Weights of a small mixture-of-experts language model, trained from scratch on English Wikipedia.
Size: 9 layers, width 160, vocabulary 8800.
Experts: 40 experts in each of 9 layers, 64 SwiGLU neurons an expert, 3 picks a token, a softmax router.
Below are experts of layer 4 (counted from 0) of a mixture-of-experts language model. Rows are named router (the router's row for the expert), gate (a neuron's input weights, with its number), up (a neuron's input weights, with its number) and show model dimensions 0-159. Each number is 128 + 32 x the weight over its row's rms, rounded and kept within 0 to 255.
Before each expert's rows: "comes after" lists some tokens at least twice as common just before its tokens as in all text. This comes from a sample of Wikipedia text that the model never trained on. Tokens count by the router's weight.

# expert 14
comes after: " |", ")", "\n", " |  |", ";", "% |"
router [134 122 143 166 122 102 128 113 145 119 172 113 131 158 128 152 112  85 117  72  90 137 143  94 119 100 122 125 126 114  70 142 164 182 114 126 148 115  90 129 120 159  95  84 103 107 127  84 117 157  71 189  84 151 110 134 112 169 146 138 130 141  80 167 141 164  76 132  90  57 147 152  72 115 177 139 151 150 100  93 113  66 155 178 120  72 142 131 143 140  81 168 104 122 111 129 147  58  51 141  63 200 167 104 153  96 108 187 133 104 100 133 103 103 121  98 147 105 122 148 167  81  95 141 129 136 148 125 113 160 150 129 198 105 119 107 145 123 110 184 193 167 120 172 105  70 154 119 152 196 111 111  82  92 153 100 162 134 154 176]
gate4 [133  94 151 154 150 127 123 130 145 111  88 109 156 144  81 126  84 152  94  83 145  82 104  60 158 182 148 107 112 102 112 107 202  97 127 125 118 164 171  76 175  83 164 123 158 134 137 180 150 159 127 115 132  71 165 117 137  87  63 148 167  99  97 162  82 142  94 155 148  96 150 180 112 145 154 135 187 136 123  88 152 103 173 104  82 122 101 140 133 123 111  90 173 125  80 101 160 141  85 180  88 150 100 145  96 151 127 129 100 158  92 103  95 165 125  92  74 118 103 120 165  78 128 130  73 110 118 146 147 187 133 146 135 134 168 157  85 123 127 120 216 173  78 159 111 116 142  85 147 171 124 160  96  82  87 143 163  71 120  91]
up4 [160 117 148 167  85 128  82 107  42 129 131 102 113  78 147 121 125 144 199 167 169 121 145 107 161 176 126 132  97 118  97 159  79  91 107 157 149 146 132  96  87 121 111 101  80  46 112 102 192 133 155 102 123  70 151  99 100 111  86 137 139 181 101 119  95 133 150 139 101 141 156 115  96 128 113  95 157 140 168 116 119 184 127 111  98 133 103 126 145 133 144 103 174  90 139 137  86 120 114 155 100 169  84 116 138 134 119  51 150 142 151 124 105 133  61  87  92  83 107 129  99 121 129  91  84 128  55 166 139 157  97 118 133 168 165 136 131  84 150 139 107  50 138 135  94 151  90 102 136 110 189 143 196 126 126  36 163 130  94 139]

# expert 17
comes after: "3", "6", "4", "1", "0", "5"
router [179 121 134 190  93 142 140 125 159 165 153 165 131 155  84 148 101  90 163 111 112 116 124  85  66  91  94 122 121  76 115 163 151 153  94  95 143  78 127 113 125 146  88 167  89  81 105 113  84 156  94 212 128  89  70 138  92 127 152 166 138 105  93 193 138 156 143 114 126 143 139 116 109 144 130  57 146 107 130 116 143 120 164 124 100  90 162 144 112 157 179 149  92 126 112  70 131 121 149 135 165 169 157  82 174  82  67 186 188 132 106 145  97 129 110 158 128 180  86 156 123 104  89 122  70 163 155 158 146 178 119  72 178 109 119  79 107 104 120 109 144 125 139 135 159 130 109  99  95 135  96 109  87  67 165  48 145 122 122 141]
gate4 [106 110 104  91 104 119 108  95 123 140 124 114 126 131 183 186  87  71 143 149 184  74 123 118 148  99 170 137 114 115 151 131 161 101  40 150  79 155 187 102  86 144 108 197 140  68 158 115 140 122 135  82  96 120 151 202 132 120 125 171  63 102 108 159 125 128  94 146 134 172  95 122 166  98 130 125  84 139 103 118 124 113 142 138  94  72 156  57 101  99 114  81  98 147  79 115 122 140 157 132 154 159 110  74 109 183 170 105 106 112 121 116  85 159 107 149 102 136 127 132  92 123 101 210 132 149 136 109  52  88 109 191 100 153 166 148 114 124  99 151 132  93 138 109 109 196 162 166 105 123 133 124 119 103 105  91 103 149  99 189]
up4 [153 168 122  98 118  68 112  92 115  99  90 132 154 121 184 148 127 130 137 127  72 133 171 117 114 100 151 158  86 112 165  47 128 135 118 118  98 111 133 155 119 115 102 121 141 138  95 180 149 111 130 107  97 100 117 101 137 106 156 164 174 137 101 142 174 124 170 115 151 140 139 125 122 155 165 132 112 160 144 127 118 135 137 216 176 124 107 134 175 119 130 165 250 124 178 162 151 102 136 116  94 189  90 167  78  79 114 112 103  87 129 151  92 133 140 168 131 134 132  99 138 111 145  93 152 105 142 159 151  56 174 132  61 163 167 157 148  89  59  72 112  88 166  82 161 119 179 108 158 138 101 135 128 109 193  78 157 110 105 165]

# expert 4
comes after: "\n\n", ".", "==", " =", "===", " =="
router [135 120  55 136 109  71 164 103 149 177 159  80 134 147 114 192 105 131 149 107 124 126 120 153 114 122 113 115 136 115 118 178 193 177 109  76 162  89  99 115 104 147 118 102  65  99 127  78 104 166 139 183  93 164 110 131 124 171  63 135 123 131 119 119 145 150 115 162  51 101 129  94  97 132 147 134 138 143 140  99  99  96 117 187 100 109 153 142 153 174 150 116 106  90 114 107 153  65 114 149  66 148 140  84 121  69 128 154 127  87 128 145 100  89 126 179 169  89 104 156 141  96  93 115  78 148 159 146 107 176 158  99 132 111  95 126  54 111  78 149 192 195 143 130 137 109  97 118 132 159  99  86  73 100 173 107 153  89 141 181]
gate4 [115 156  80 112 128 136 117 161 113 129 113 163 135  89 124 128 164 195 137 108 169 122  87 132 111 160 116 132 101 103 109 182 122 162 151  77 176 165 172 113 108 120 119 154 215 105  60  67 134 139  97 117  90  97  84 115 110 184 112 130 133 127 119 191 105 120 130 117 117 118 168  82 167 127 129 109 130 137 175 109 128 146  51 159  89 107 162 128 166 139  78 188 157 131 142  83 107  93 124 109 130 146 125  87  80 147 118 147  78 132 101 107 112 105  67 182 156 105 174  61 116  83 170 131 170 133 146 162 119 104 131 157  78 155 116 173  79 130 152 206 221 146 131 170 152 142 135 131 144 145 113 140 111 172  90 134 164 114 126 167]
up4 [126 116 144 113 114 158 177 129  81 134  97 136  83 124 120 204  55 146 133 137  81  87 100 105 194 181  50 132 196  50 184 147  85 165  85 153 101 167  83 124 134 101 147 155 109 105 169 113 142 121 136 132 115 101 124 126 140 199 117 136 105 129 121 118 106 165 147 122 179  65 123 117 174  78 144  90 183 127 134  48 105 153 123 130 118 123 111 153 138 104  75 160 133 171 108  94 133 100 106  99 145 113 166 129  91 168 145 130 107 122 124 147 172 116 119 104  93 127 108 117 127 130 105 112 141 175 170 138  92 152 139  94 167 149 116 201 177  94 177 126  55 132 103 153  63 136 153 159 114 137 134  75 113 127 127  82 125 144 134 156]